Experts of a small language model: a softmax router.
Below are experts of layer 3 (counted from 0) of a mixture-of-experts language model. Rows are named router (the router's row for the expert), gate (a neuron's input weights, with its number), up (a neuron's input weights, with its number), down (a neuron's output weights, with its number) and show model dimensions 64-127. Each number is 128 + 32 x the weight over its row's rms, rounded and kept within 0 to 255.
Before each expert's rows: "comes after" lists some tokens at least twice as common just before its tokens as in all text. This comes from a sample of Wikipedia text that the model never trained on. Tokens count by the router's weight.

# expert 15
comes after: " the", " a", " his", " The", "'s", " first"
router [136 169 133 119 146 101  98 148 109 108 191  85 169 107 161 161 175 143 140  80  76 108 136 145 140 144  80  85 105 143  91 206 155 102 201 154  96 113 130 113  85 158 150 113 100 171 103 120  93 124 104 100 161 163  89 162 144 146 152  65  86  84  87  92]
gate0 [159 113 123 142 179 103 126 151 162 128 143 117 157   0 128 161 154 154  95 151 117 127 125 137 138 144  72 143 133 139  80 143 153 152 118 123 105 120 186 123 114  98 107 158  81 143 132 118 100  45 106 126 144  75 156  79 150 138 102 134 152 127 150  91]
up0 [100 158 147 101  89 154  50 103 117 121 118 176  92 188  88  74 100 131 110  95 145 100 159  99 107  94 157 142  98 111 154  99 154  84 150 146 155 147  84  85 176 172 120  96 146 128 106 146 193 127 195 116  80 160 135 155 166 102 116  95 183 105 160 196]
down0 [119 105  88 114 135 148 144  94 198  68  99  94 166 151 169 123  59 147 166 142 133  97 174 123 134  83 135 103 156 126 118  93 144 211 115  51 147 152 105 118  78 116 102 112 131  98 137 122 202 110  56 122  68 103  92 136 169 121 128 161 166 117 100 138]
gate1 [172  74 152 112 152 151 110 162  83 100 127 179 170 136 100  94 175  71 169 125  74 103  88 157 134 168  80 134 110 131  66 112 131 132  80 118 125 166  94 144  74 138 121 130 111 115 114 162 145 115 138 102 108 179 160 177 151 171 116 172 137 136  68 127]
up1 [148 130 108 129 162 151 143 111 123 108 126 122 135 158  95 146 118 166 125  91 157 147 138 158 156  84  89  80  58 111 105  97 138  96 109  56 134 118 107 146  99 127 154  87 155  70 132 125 142 136 140  57 134 181 151 120  60 110 161  88 111 152 155 163]
down1 [183 118 105 162 124 151 111 122 118 127 129 152 189 106 125 159 172 159 142 136 133 146 166 143 164 171  50 125  42 114 134 161 181 102 103 177  94 115  95 109 169 165 143  82 141 168  92  70 132 148 150 136 107 100 109 101 101  91 185 123 138 111  85 155]
gate2 [ 95 122 138 139 194 190 105  97 128 128 130 162 183 172 139 158 184 146 108 208 153  95 110 109 132 111 136 121  50 129 139 163 131 170 132 124 104 107 152 163  76 110 102 181  98 150 176 117 131 154 159 171 165 202 153  92 101 153 135 107 162 147 121 124]
up2 [ 91 137 214 114 135 156 125 172 101  88 154 144 202 168 115 128 160 125 112 165 135  58  98  85  95 143 113 126  87  90 118 172  62 144 150  87  87 107 181 139  78  77 139 184  95 121 156 127 110 196 133  90 196 135 129  81 160 155  89 126 127 153 108 160]
down2 [ 99  90 165 142 130 110 108 154 148  92  61 155 134  88  78 131  67  95 144 148 104  70  99 105 118 165 164 149 202 147 126  94 126 101  85 190  80 152  89 144 120 100 145 109 108 124 131 163  91  92 107  53 141 119 192 119 160 100 104 122 142  98 159 133]
gate3 [180 152 108 159  93 105 199 105 160 150  96 184  99 109 131 138 154 127  86  95  90  67 131 207 183  69  90 111 135 149 131 166 165 154 134 156 108 104 166 139 128 174 131 184  75 113  90 161 148 148  79 120 115 132  55 120 146 185 137 206 140 166 140 134]
up3 [111 129 119 151 155 131 124 134 126 141 160  88 133 139 102  79 104 128 160 107 159 179 107  27  86 175 194 120 126 145 144  61  76  83 130 160 160 157  96  95 123  76 137  79 170 119 194  69 112 159 158 147 132 132 175  84 109  76 162  85 173  77 126 122]
down3 [162 130 160 111 132 139 131 131 178 118 127 151 113 127 116 135  92 119 135 125 152 151 166 107 146 145 142 111 179  81 108 135 137 163 122  94 138 107 133 192 120  76 152 159  65 102 132  91 123 149 163 139 147  89 187 105 155 125 190 162 195  98 191 132]
gate4 [127  84 136 118 151  76 182 124 119 175 111 156 139 132 133 163 142 144 160  99  80  94  68 112 165 116 141  99 191  50 191  94 123 141 158 128 153 100 116 185  98 115 145 138 159 115 160 143  79 124  72 116 142 108 176 134 146 202 162  97  81 148 105 146]
up4 [124 111 127  78 136 106 166 153 138 156 102 172 139 153 106 161 148 145 167 106 131  91  59  88 172 112 138 109 168  80 213 107  97 126 138 115 138 138 132 213  87 109 168 145 184  84 131 153  75 124  72  91 147 115 193 134 132 177 148  88  82 172 104 123]
down4 [177 142 200 168 157 126 108 164 176 101 144 124 143 120 157 119  57 143 181 146 144 104 114 203 112 185 125  84 152 222 148  76 113 175 126 127 108 128 120 132 101 104 119 137 108 110 175  86 158 165  90 123 164  97 123 138 172 114  35 120 150 121 120  60]
gate5 [119 148 159 126 105 120  54 129 110 168  59 134 157 107 130 128 163 171  74 144  60  62 124 151  98 201 158 145  85 180 131  55 175 156 117  67 108 156  85  78 154 110 161 112 117 157  85 134  51  83 175 104 126 109 135 128 105 116 102 101 143 127 117 148]
up5 [ 47  95 141  81 159 162 173 118 152  74 106 179 179 178 129 102 171 206 118 118 152 183 155 102 163 148  87 142 121  43 135 148 133  85 144 131 107 120 190  93 144 112 126 108 170 153 121 164  81 132 103 148 156 103 142 127 128  85 130  57  76  98 154 162]
down5 [115 135 183 124 143  92 186 114 134  98 184 160 126  87 114 106 112 171 148  70 147 155 165  76  98 124 116  98 114 106 134 139 128  81 120 133 141 133 116 139 108 107  78 121 154 130 114 180 118 102  85 164 119 169 118 107 176 150 141 153 122 129 113  86]
gate6 [168 112 127 122  68 122 148 109 188 108 111 138 113 111 157  92 142 121 170 188  87 186  71 167 129 117  57  73 105  78 179 119 193 136 127 152 141  89  98 112 139 119 123  42 155 134 141 162 175 118 123 129 127 139  90 119 130 145 184 179  92  85  68  91]
up6 [171 148 161  97 185 118 193 131  79  93 170 155 136 163 159 141 165 165 126  99 118  84 165  73 148 134 163 145 116 114  78 121 159 129 145 127 146 154 109 120 101 110  89 134 150 111  97 146 104 107 134  99 128 142  76 131 143  71 125  85 118 159 121 113]
down6 [142 125 178 202 145 140 145 109 133 140 125 160 196 153 141  93 143 200 164 193 133 105  91  96 128 108 133 107 122 148 122 110 173 107 112 159  58  68  99 137 143 166 141 158 186 147 126  62 180 124 119 165 117 135 162 135  92 104 167  98 118 161 121 125]
gate7 [ 89 162 120 162  80 154 126 135 100 146 161 175 124 155 104 129 168 139 138 146 150 140  88 176 140 100 104 148 161 101  90 166 138 146 119 185  91 155 122 113 149 144 108 145 133 131 137 154 115 114 189 151 170 134 147  82  94 123 153 101 168 108  90  83]
up7 [107 164 121 174  72 179  95 171  93 149 162 185 147 146  93 143 147 169 142 166 126 115  91 153 114 131  77 150 149 121  78 167 113 118 140 177 120 160 134 121 137 137 143 131 115 145 162 131  81 141 208 132 185 143 131  97  96 150 131 135 131 122  79  71]
down7 [159 162 116 112 115 127 122 115  94 134 106 153 135 144  91 127  73 105 147 127  58 155 106 137 104 117 141 119 133 172 136 161 136 133 116 153  88  79 155 130 168 150 151  89  70 134 119 122 128 132 125 167 143 121 101  85 137 177 199 125  98  79 135 106]
gate8 [112 112 114 172 148 118 167 128 128 142 177 138 110 115 143 175 161 113 111  75  99 183  57 136  91 120 148  97  92 101 121 111 149  72  81 137 153 139  83  98 146 161 120 105 137 106 104 165 107 111 172 147 168  87 116 111 167 115  78 118 135 135 113  63]
up8 [101  93 127 160 124  82 168 104 139 130 179  91  99 118 151 147 167 180 132 130 145 162 115 132  90 113 165 147  95  95 104 144 172 138 138  69 147 106 127  87 131 116 149 147 160 109 101 107  76 129 184 167 139  99  92 126 156 105 141 133 157 107 125  86]
down8 [ 85 104 144  76 190 114 137 104 137 139 132 131  76 136 179 195  86 115 162 147  92  72 124 125 149 126 142 144  96 165 101 107 227 129 122 197 103 101 165  57 129 122 100 120 128 111 126  95 128 157 165  75 109 110 104 129 208 154 117 108 147 108 137  83]
gate9 [ 99 132 133  82 131 115 147 168 131  73  97 134 164 142 133 128 109 165  91  97 150 214 147 159 107 149 115 112 100  62 107 177 109 187 109 173 150  71 122 138 110 185 151 147 154 152 112 173 114  83 105 102 174 101 119 128 192 106 134 140 111  91 142 161]
up9 [125 100  77 127 106 119 175 213 158 104 136 101 196 114 151  92 119 193 131 150 145 198 180 193  73 151 109 100 113  62 124 158 126 201 133 186 133  62  93  86 137 123 145 106 137 122 132 144 170 123  88 106  94 127 114 162 170 124 148  27  82  99 138  91]
down9 [118  65 147 143 136 131 105 162  94 145  84 191  95 146 122 139 143 156 137 134 108 150 121 177 204  81  91 129 134  96 145 103 145 173  91 147  79 119 112 142 173 152 164 102 129 120  63 124 113 109 125 120 128 114 133 120  57 127 151 128 150 192 104 119]
gate10 [102 155  94  94 135 108 159  99  76 136 105 184  59 135  86 126 110 121 141  90  89 113 110 123 148 130 194 108 128  83 143  84 172 161 165 111  94 131 115 177  95 180 192 138 170 117 146 104 122 147 138 104 155  74 117 177  88 100 128  99 143 120 109 105]
up10 [ 98 158  90  66 106 167 169  92  76 147 177 136  71 135 108 105 137 149 134 154  88 130 126 122 105  81 156 117 121 132 145 108 189 147 165 112 113  85  83 197 114 171 214 145 148  63 160 145 150 191  93 115  92  87 142 142 128 159 115 114 130  87 151  96]
down10 [161 171 145 135 180 125 103 170 154 151 128 109 125 107 177 191  89  74 126 167 122 108 159 142 106 106 129 120 122 216  93 140 135 133 182 103 110  99  93 153  90 107 106  87 141 109 199 120  97 154 101 167 158 134  71 149 134 156 153 124 119 152 162 168]

# expert 3
comes after: " the", " to", " a", " and", "'s", " an"
router [117  88 158  97 106 169 103 106 111 135 108 180  75 171 130  93 161  80 101 113 110  73 136 208 121  80 102 163 193  75 149 163 130 145 134  87 109 117 188 121  94 118 175 178  99 131 195  90 117 155 102 107 181 142 159 117 116 204  98 153 126  99 107 163]
gate0 [138  92 129  94  75 111 154 154 152 204 105 125  97 125 124 117 120 132 102 144 150  77 157 156 129 168  56 165 151 130 101 107  89  96 177 194 171 136  90 170 137 181 129 133 131 158  75 136  94 137 102 171 197 133  72 123 129 104 148 130 195  91 140 118]
up0 [147 219 166 152 157 125  90 115 116 106 134 139 144 147 160 114 154 136 177 131 149 156 116  85 117 111 183 117 103 134 158 142 173 152 105  45 117 176 130 123 142  98 126 111 120  95 150 132 114 110 131 114  51 100 173 150 113 104 108 147  75 158 170 159]
down0 [176 142  44 154 132 152 132 155 132 178  49 186  98 128 162  85 129 121  91 132 127 127 159 161 102 101 157  99 133  95 149 124 175 142 149 114 108 139 105 189 141 125 116 126 133 128 176  65 130  83 144 160 127 106 178 180 175 101 202 131 127 115  86 130]
gate1 [120  98 120 144 147 119 193 137 222  90 142 119 109 207  95 117 113  75 137 154  88 127 154 145 151 121 115  75 133 164 145 159  98 116 111 136 118 146  90 176 120 115 101 104 162 129 151 170 113  75  89 160 123 167  90  94 125 183 117 116 114  95 147 120]
up1 [142 126 107 108 112 146  70 117 125 152 161 161 169  50 173 103 181 116 154  95 136 167 137 104  99 165 193 147 142 124 133  71 185 167 126 116 121  98 133 143 134 167 172 146 139 143 123 113 153 134 163  96 144  99 124 151 134 148 102 148 117 161  84 151]
down1 [167 172 135 102 137 103  90 145  97  89 161 161 159 150 173 140 114  85 147 127 107 133 142  65  31 185 137 171 135 152 181 114 175  93 115  80 156  80 146 134 159 137  97  99 106 178 126 153 147  93 135 126 137  96 150 121 124  79 165 189 130 109 143 103]
gate2 [122 130 123 104  55  94 113  68 141 128  96 173  93 113 141 113 110 135 132 109 165 138  73 137 148 103 111 175 152 106 127 119 120 111 154 126 111 114 139 172 123 118 138 170 105  58 164  67 100 140 164  65 111 134 156 121  87 155 162 119 135 111 157  95]
up2 [104 127 111  78  76 106 127  98 119 109 116 133 105 104 139 115 127 131  79 128 183 121 119 127 164 114 118 168  91 132 121 128 150 104  95  99 128 113 143 121 144 121 115 135 142 111 192 118  94 134 145 136  70 138 152  45 136 148  96 163 144 121 118  86]
down2 [118 101 103 162 109  76 121 113 114 103  88 108  83 177 183  80 160  86  32 192 117  96 122 126 170 111 199 148 107 185  93 101 100 118 150 153 115 130 201 189 131 160 164 177 106 134 114 127 118  77 120 141 134 153  74  82 103 146 142 120 132 162 151  84]
gate3 [ 97 143 140 152 148 135 105 113  90 119 109 168 132 162  81 136 163  80 137 126 169 116 133 151  87 142  99 135 167 127 100 157 139 108 104  91 193 116 126 103 164 200  80 165 132 187  67  98 111 182 166 125 112  80 113 116 143  88  42 184 146 138 136 109]
up3 [ 94 111  93 140 150 209 113 123 121 141 133 139 124 128  77 125 128  83 127  88 141 132 127 139  97 145  92 166 178  86 136 141 134 111  85  93 196 100 114 132 136 180 120 154 177 175 111 106 131 170 125 107 109  81 129 115 116 103  87 161 119 156 140 139]
down3 [150 104 153 166 148  67  82 140 173 186 149 147  32 143 128 128  97 195 128 163  96 116 164 109 132  83 167 107 132  83 146 168 115 126 136  83  86 166  72 140 119  77 131  97 136 162 109 137  59 152 133 114 153 112 148  93  99  93 118 129 113 116 164 170]
gate4 [113 167 161 107 105 175 150  98 107  62 138  98 126 112 114 120 142 142 146 101  94  94 115 150 173 122 127 130 137  86 117 127 132 226 107  97 157 142 161  85 129 198 127 105 186 116 120 192 152 158 121  74 165  84 125 101 138  98 155 105 202  64 116 123]
up4 [150  88  87 140 140  86 113 185 156 185 105 151 153 144 146 160 131 127 107 167 149 179  98 142  84 130 146 120  56 167 119 175 153  32 138 165 112  91 104 158 156 117 139 124  59 138 135  88 158 120 140 135  84 165 119 177 126 167 145 159  98 210 149 125]
down4 [129  64 140 173 200 125 191 135  99 125 143 109 131 169 108 151 100 135 118 126 105 188 127  84 141 125 115 179 157 117 123 144 114  65  97 103 111  71 150 138 120 115 152 123  73 123 129  74 142 194 128 105 124 192 127 116 127 158 101 117  77 107  69  68]
gate5 [149  83 113 154  93 119 175 171  61  73 139 124 127 122  78 101  87 180 117 144 181  52 113 152 118  99 132 129 123  93  86 122 145 126 164 130 111  97 109  83  83  90 143 133 159 124 126 121 192 124 181 134 133 108 136 103  90 149 114 103 103 177  78 136]
up5 [133 141 130 123 101 141 114 191  77  91 160 131 136  90  90 144  99  97 146 156 133  97 126 145 104 122 141 125 139  86 128 111  96  86 193 134 114 110 120 174  72 106 100 153 156 144 131 131 131 118 174 151 150 161 152 124  77 160  79  65 104 201 119 132]
down5 [121 174 165 140  74 127 141 159 139 128 109 113 129 104  99 146  54 147  93  92 121 125  99 147  67  92 175 132 108 146 175 133 101 114 120 138  68 105 202 131 129 123 107 134 108 185 131 128 144 143 131 131 190 134 171 181 147 135 138  79 153 114 175 114]
gate6 [120 159 150  88 166 137 114  81 132 144  82  95 109 157 120  98 151 126 171 111 141 149  52 207 157  85  67 199 109 148 155 154 130 127 123 127 128  99  93 185 123 121 119 115 176 137 147 210 177 142 166 147 152  86 154  91 115 129 114 170 128 109  90  81]
up6 [111 104  79 184  79 142 131 168 129 107 173 131 169  91 151 121 122 147 116 166 100 159 182  97 101 125 190  86 140  97  89 133 150 109 110 122 105 135 126  84 147 139 154 156  93 143  89  74  88 133  76 100  97 149  62 159 142 122 101 120  57 143 153 173]
down6 [120 173 104 147  68 137 131  71 142  93 132 125 103 206 123 129 132 164 142  84  75 138 122  78  89 110 181 121 120 131 114 129 126  86 150 124  81 140 111 146 126 170 196 121 181 134 162 108 179 163 139 114 151 128 184  99 135 168 100 126 112 156 139 110]
gate7 [174  57 114 137 133 147 151 120 166 160 134 136 152 150 140 105 155  95 163  93 134 161 179 168 117  93 157 148 150 119 146 130 167 102 153 179 115 156 166 173 140 141 182  96 129  72 121 120  93 103 118 178 160 145 173 121 181 137 135  93 136 185 100 182]
up7 [151  59 101 104 122 160 128 142 128 135 104 145 170 159 122  93 151  88 138 106 156 149 158 151 123 110 123 146 156 105 170  89 198 112 116 171 130 127 176 188 153 126 159 174 106  80 113 129 134  98 112 151 162 135 162  83 188 155 153  54 135 159 127 100]
down7 [139 186 130 116 159 147 130 111 106 135 207 130 133 126 159  90  89  93 159  91 121  86 115  93 198 140 136 121 114 181 135 207 132  78 168 222 167 143 121 115 175 159 129 149 113 114 112  95 169 106 132 138 156 162 112 107 149 144 168  51 156 106 156  93]
gate8 [ 87 153 117 142 171 119 119  94 127 131 130 109  68 153  44 143 126 117 124 139 106 124 157 166 170  93  95 156 150 127 130 142  91  72 140 110 147 157  89  73 131  85 135 105 118 131 153 179 160  65 141 191 109  91 199 129  36 134 120 174 113 116 147 110]
up8 [105 145 122 145 127 123 144 181  55 117 133 164 163  96 162  93  90 141  95 137 151 136 113  99  95 187 151 113 145  73 165 155 119 122 145 104  94 139 128 127 113 141 163 125 150 138  81 141 153  97 129 123 121 109 112 136 139 156 109  98  89 152  91 167]
down8 [ 72 174  90 130 111 110 163  99 159 111 115 141  76 142 106 120  93  98 109 112  85  91 123 144  87 136 131 120 188 101 105 155 156 156 150 126 144 104  66 145 130 149 192 108 130 156 178 174 129 107 185 124  53 100 153 143 142 147 132 127 136 143 124 153]
gate9 [112 122  91 143  97 148 107 146 153 141 125 142 104 134  87 125  79  85 117 127 196 136  81 117 135 107  93 140  55 187 108 147 143  54 145 128 114  87 153 201 107 112 159 150  96 134  50 166  72 159  72 134 150 156 163 106 152 141 142 145 115  98 124 125]
up9 [102 127 125 127  91 144  87 176 137  98 126 159  80 124  82 141  97  43 137 146 176 133  14  98 192 124  97 137  78 195 113 159 150  60 154 147 118 111 124 182  88  96 161 117 102 160  98 118  50 181 111 154 148 113 187 126 130 110 123 138 100 117  98 140]
down9 [114  81 154 155 122 101  70  96 134 101 171 221 157 146 133 146 139  89  87 110 145 164 113 148 118 108 163 135 108 101 138 132 208  89 132 141  87  80 163 137 128  93 106 151 145 160 116 177  96 139 152 151 120 161 201 152 117 124 133  88  93 158 106 135]
gate10 [131 151  96 150 138 114 138 121 161 132 111  96  89 126  30  90 143 127 152 119 147 137 123 199 133  80 116 134  90 138 150 192 170 119 158 105 115  69 121 214 147 102 158 118 145 124 192 188 147 158 131 141 130 144 185 138  66 140 115 151  89 150 117 153]
up10 [116  95 144  99 148 158 138 138 118 122 182 195 184 109 201 188 122 128  99 115 117 119 137  66 116 167 160 125 169 131 104  61  81 137 129 143 153 180 140  42 116 152  80 141 101 149  66  75  98 106 122 102 132 112  86 127 187 110 156  95 163 110 121 128]
down10 [100 171  63 167 151 154 117 102  91 173 145 131 153  86  98 132 104 151 128 155  78 140 147 108 144  81 113 177 154 156 107  94 122 106 154 113  60 115 170  93 100 178  97 179  87 116  74  43 142 178 114 140 108 105  97 110  88 126 201  63 109 150 101 165]

# expert 11
comes after: "\n", "|", "-", " June", " January", "In"
router [157 129 151  87  98 115 102  66 176 121 146 106 123  68 155 146 131 158 166  94 197 179 162 137 118 110 129  89 170 109 110 112 113 146 208 167 112 148 115 138 129 141 145 145 139 101  55 149 153 145 124 160 146 171 119 158 174 142 116 157 156 121 125 137]
gate0 [108 182 140  78 126 111 116  96 171 150 131 133  68  85 127 145  82  91 194 100 198 118 142 159 131 158 156  95 183 104 133 133  94 131  78 178 185  61 126 170 150 152 140 122 147  91 107 104  83 166 153 112 124 153 118 102  81 158  69 140 105 104 125 184]
up0 [139 203 116  88  87 113 137 103 182 161 114 125  97 121 143 144  79  98 196 122 180  67 156 128 133 170 128  91 194  91 109 123  66 188 113 172 146 109 130 139 166 141 150 101 166  97  87 113  94 122 186 116 105 136 126 114  88 164  81 140 126 102 143 144]
down0 [192 130 148 113  76 138 141  61 100 105 117  86 104 145 164 116 164 152 166 105 138 129 120 161 159 163 135  62 117 109 109  81 115 118 188 168  87 176 148 120 113 128 111 144 100  74 200 119  79 114 130 134 147 116  96 102 123 132 171 159 114  95 137 123]
gate1 [124 140  85 172 152 124 156 100  50  97  72 125 171 108 170 140  91 161 110 134 144 106 148 122 121 129 147 166 181 131 157 128  73 147 105 133  95 121 130 163 137 129  72  91 127  91  86 100 116  92 127 136 149 138 131 151  98  92 120 155  91 163  88 132]
up1 [132 114 113 128 142 146 139 146 111  83  55  91 147 125 139 122  99 130 102 137 150 103 128 159 180 163 126 171 145 130 132 126  63 128 135 114  99  99 189 160 161 104  70 132 121  66  98 118 132  99 104  85 181  66 144 136 103 110 189 140  88 141  64 104]
down1 [122 104 140 179  87 148 111 128 105 175  98 124 164 118 114 126  99 101 113 127 143 188 117 144 109 139 143 103 149 154 140 201  73 157  72 173 172 146 112 136 122 120  99 171 135  92 126 141 158  49 156 146 154 155  64  57 122 105 159  80 126 102  94 103]
gate2 [120 136 101 104 120 129 107  85 142 106  93 108  87 109  62 152 107 202 119 151  69 193 162 107 142 113 149 112 109 142 222 129 177  85 182  46 169 136 158 100 108 151 174  66 122 108 117 127 143 144 106  74 180 148 112 137 141  98  79 169 116 122 123 112]
up2 [145 123 143 116 151 166 202 183  75 126 139 139 131 165 198 123 191 131 143  82 168  48  96 156 100 114  66 125 177 119  89 120  95 135 107 214  99 119 113 154 106  85  87 172 111 159 187 116 108 163 154 122 122 123 127 147 140 136 174 117 145 138 125 154]
down2 [142 131 126  95  62 125 163 111 124 115 167 122 115  98 161 125 127 210 161 143  83 141 145 172 143  78 113  57 135 137 152 141 106 135 214  90 170 150 149 158 126 174 110 148  99 117 129 114 159 165 129  88 143 152 171 133 115 100 165 187 118  81 109 126]
gate3 [160 149 122 183 178 149  98 122 141 148  85 101 205 114 118 142 115 163 126 129  65 125  92 118 125  60 187 138 136 126 102 145 124 143 131 141  94 188 116 175 166 115 147  97  94 104  97 179 118 121 141 124 175 182  93 143 198 163  83 141 136  95 169 117]
up3 [161 157 131 159 178 119 116 134 136 137 118  91 181 117 128 126 152 181 133 136  68 132 104 134 127  54 166 149 142 109 103 151 153 172 139 150 127 184 131 176 137 126 160 103 111 105  93 168 118  89 172 113 149 162 106 152 210 139  69 145 126 109 161 131]
down3 [137 108 118  94 165 136 173  97 138 108 154  92 110 150 126 175 194 103 161 113 175 147 134 156 135 118 137 131 102 106 138 132 133 100 147 119 127 151 162 124 116 117 105 144  73  90 190 121  99 119  94  92 123 116  87 132  96 128  86 142 132 140 120 141]
gate4 [138  96 113 168 159 129 151 223 115 104 169 119 166 165 112 120 180 209 107 129 116 116 102 143 128 187 151 124 169 116 136 116 149 120 127 134  94 106 135 152 157 132 171 209 192 158 123  86 152 146  88 182 144 151 111 159 103 121 121 110 163 115 109 168]
up4 [133 142 150 121 120 158 176  95 153 146 116 106 104  73 139 100 135  66 129 123  77 103 109  64 112  94 187 112  97 102 112 139 123 119 143  96 146 142  89  83 129 100 126  25  68 131 144 181 106 174 147 145 140 160 147 111 104 148 147 167 116 112 167 108]
down4 [138 126 106 158  91  63 143 122 129 160  81 100 165 150 132  81 169 186 163  70 131 138 101 112 203 120 129 164 137 151 134 133 122 143 125  37 161 166 136 105 127 178 115 110 135 135 159  96 140 112 168 150 138  96 142 166 111 124 139 170 121 110 138 160]
gate5 [143 126 152  91  85 138 125  95 153  93 126 153 166  95 148 108 132  92 130 141 108  95 109 118 168 165 125 141  89  95 115 116  95 132 106 160 118 130 190 129 129 190 122 112  62  95 129 156 141  98 176 128 152 127 149  96 144 164  89 117  91  93 156  98]
up5 [153 199 125 129 116 140 163 156  87 140  65 153 160 161 133 109 151 129 109 103 131  50 119 160 156 155 154 101 109 112 150  70 139 125 181 136 118 174 111 111 119 109 127 128 140 109 142 167 173 163 139  63 128 132 108 139 147  80 165  98  98 152 166 103]
down5 [152 126  85 106 127 127 140  90 136 198 115  67 120 144  84 120 201 204  88 121 125 172 142 166 142 104  74 138 127 139 197 137 105 123 128 105  73 132 119 171 164 135 166 119 106 103 114  87 141 112 156  89 154 109 144 164 114  98 147 101 115 141 100 128]
gate6 [129 144  99 151 128 101 199 122 112 166 136 145  90 135 106 136 115 126 117 190 151 157 120 118  84 142  99 125 109 160 105 120 133 102 104 101 109 120 113 115 135  93 105 169 174  83 119 130 131 106 145  95 175 119 148  97 128 135 154 113  80 120 136 146]
up6 [101 159 148 174 152 105 137 129 115  66 127 191 111 103 134 172  94 107 165  99 156 137 104 137 162 177 137 137 109  86 134 115  74 148 129  96 181 113 141 182  99 103 176 142 106  85 132 149 114 145 201 132 188 127 161 137 130  93 165 142 114 114 131 194]
down6 [146 124 129 156 153 108 170 128  91 155 160 166  75  83 166 137 133 160 121 103 149  98 118 153 178  34 157 133  86  89 143 110 142  97 136 116 105 101 114 119  92 124  99 168 155 124 125 156 150 139 160 170 134 160 133 185  86  95 121 120 117 124 114 123]
gate7 [119  95 127 129 135 121 115 130 137  97 132 162 138 114 157 110 125 115  92 127 119 120 135 125 110 186 106 120 133 162 113 142  79 101 175 100 161 167 158 110 141 130 117  90  92 161 169 146 113 168 115 146  85 143  92 100 163 220 101 155  83 121 154  64]
up7 [ 79 156 128 157 140 118 129 133 153  65 101 100 120 154 160  87  81  95 111 103 131 191 150 106 129 153 126  86 120 115 145 147 104 103 158  85 194 171 122 111 180 137  90 146  70 164 174 129 127 120 126 132 151 144  83 119 166 132  89  94  76 130 194  94]
down7 [102  71 153 117 109 137 175 127 130 122  70 143 149  93 153 103 126 149  95 143 142 135  66 130 113 134 181 127 114  94  99 159 133 107 125  95  71 130  85 198 179 168 105 127 136 196  99 122 122 162  72 122 117 108 168  99 201 151 105 112 137 127 161  78]
gate8 [165 130 121 151 105 149 126 134 118 110 177 128  97  96 101 112  97  90 114 173 158 122 161 110 138 151  96  97  95  94 102 107 171 115 120  87 114 137 153 188 150 113 152  78 117  82 119 147 161 196 115 168 160 123 122 184  82 109 130 146 152 101 102 128]
up8 [141 110 117 142 138 102 143 118 156 126  86 154 173 173 135 149 161 157 154  88 112 108 105 118 120 127 173 116 124 146 145 124  95 168 131 191 168 120  98  87 127 149 102 167 131 149 128 112  88  63 119  97 107 135 117 124 164 128  98 152 134 136 147 111]
down8 [137 143  92  95 166 129 160 116  88 148  87  93 201 116 153  91 128 130  83 127 161 103 141 110 131 125 110  88  89 124 139 154 119  80 157 113  87 146 115 132 127 135 153  99  81  89 113 143 170 124  81 160 155 132 160 130  63 138 148 166 129  60 117 116]
gate9 [100 125 111 151 155  80 134  96 144 108 149 123 103 104 136 148  72 201 139 157 129 173  89 114 129 168 139 110 153 134 147 136 113  79  89  99 183 112 114 151 117 131 110 173 154 145  92 170  89  79  47  88  97 109  72 140 171 161 162 182 115 126 153  99]
up9 [138 160  64 129 145  54 119 105 180 125 152 111  87  79 150 150 110 157 159 165 108 172  88 109 154 145 139 139 132 138  69  93 125 118  80  98 149  94 130 144 121 162 134 179 138 138 116 159 131 133 120 139  84  94 107 150 186 126 157 186 117 126 193 121]
down9 [151 119  95  96 180 106 122 132 135 137 156 142 135 136  82  91 109  96 109  65 131 117 139 141 120 168 125 182 139 118 167 126 147 169 112 112 162 131 175 129 107 135 108 171 114 125 114  73 119 149  56 149 153 126 175 170 104 126  87 121 113 113  96 106]
gate10 [160 135 129 114 115 151 104  80  49 133 101 120 136 182 117 215 149 158 184 121 108 108 163  50 164 142  96 108 146 117 185 144 144 175 128 158 154 144  84 122 148 149 113 181 146 145  88 120 149 153 134 118  95 179 140 108 134 124 115 183 147  70  66  51]
up10 [121 172 146 179  92 122  84 116  80  82 132 176 127 121 125 172 157 156 121 142  87 144  80 116 134 157 135 122 110 149 104 132 201 103  93  68  86 115 127 113  85 111 169  37 141  64 170 134 200 114 160 124 134 142 122 111  77 131 152 108 157 114 104 116]
down10 [ 76 133 138 111 130 121 135 121 121 154 193 119 123 145 117 118  78 141 112 129 138 127 137 162 159 152 156 207 147 166 132 147 182 128  57 101 134 139 100 126 175 100  71  66 122 139 111  89 115 145  69 156 130 216 122 100 144  85 170 125 152 152 145 108]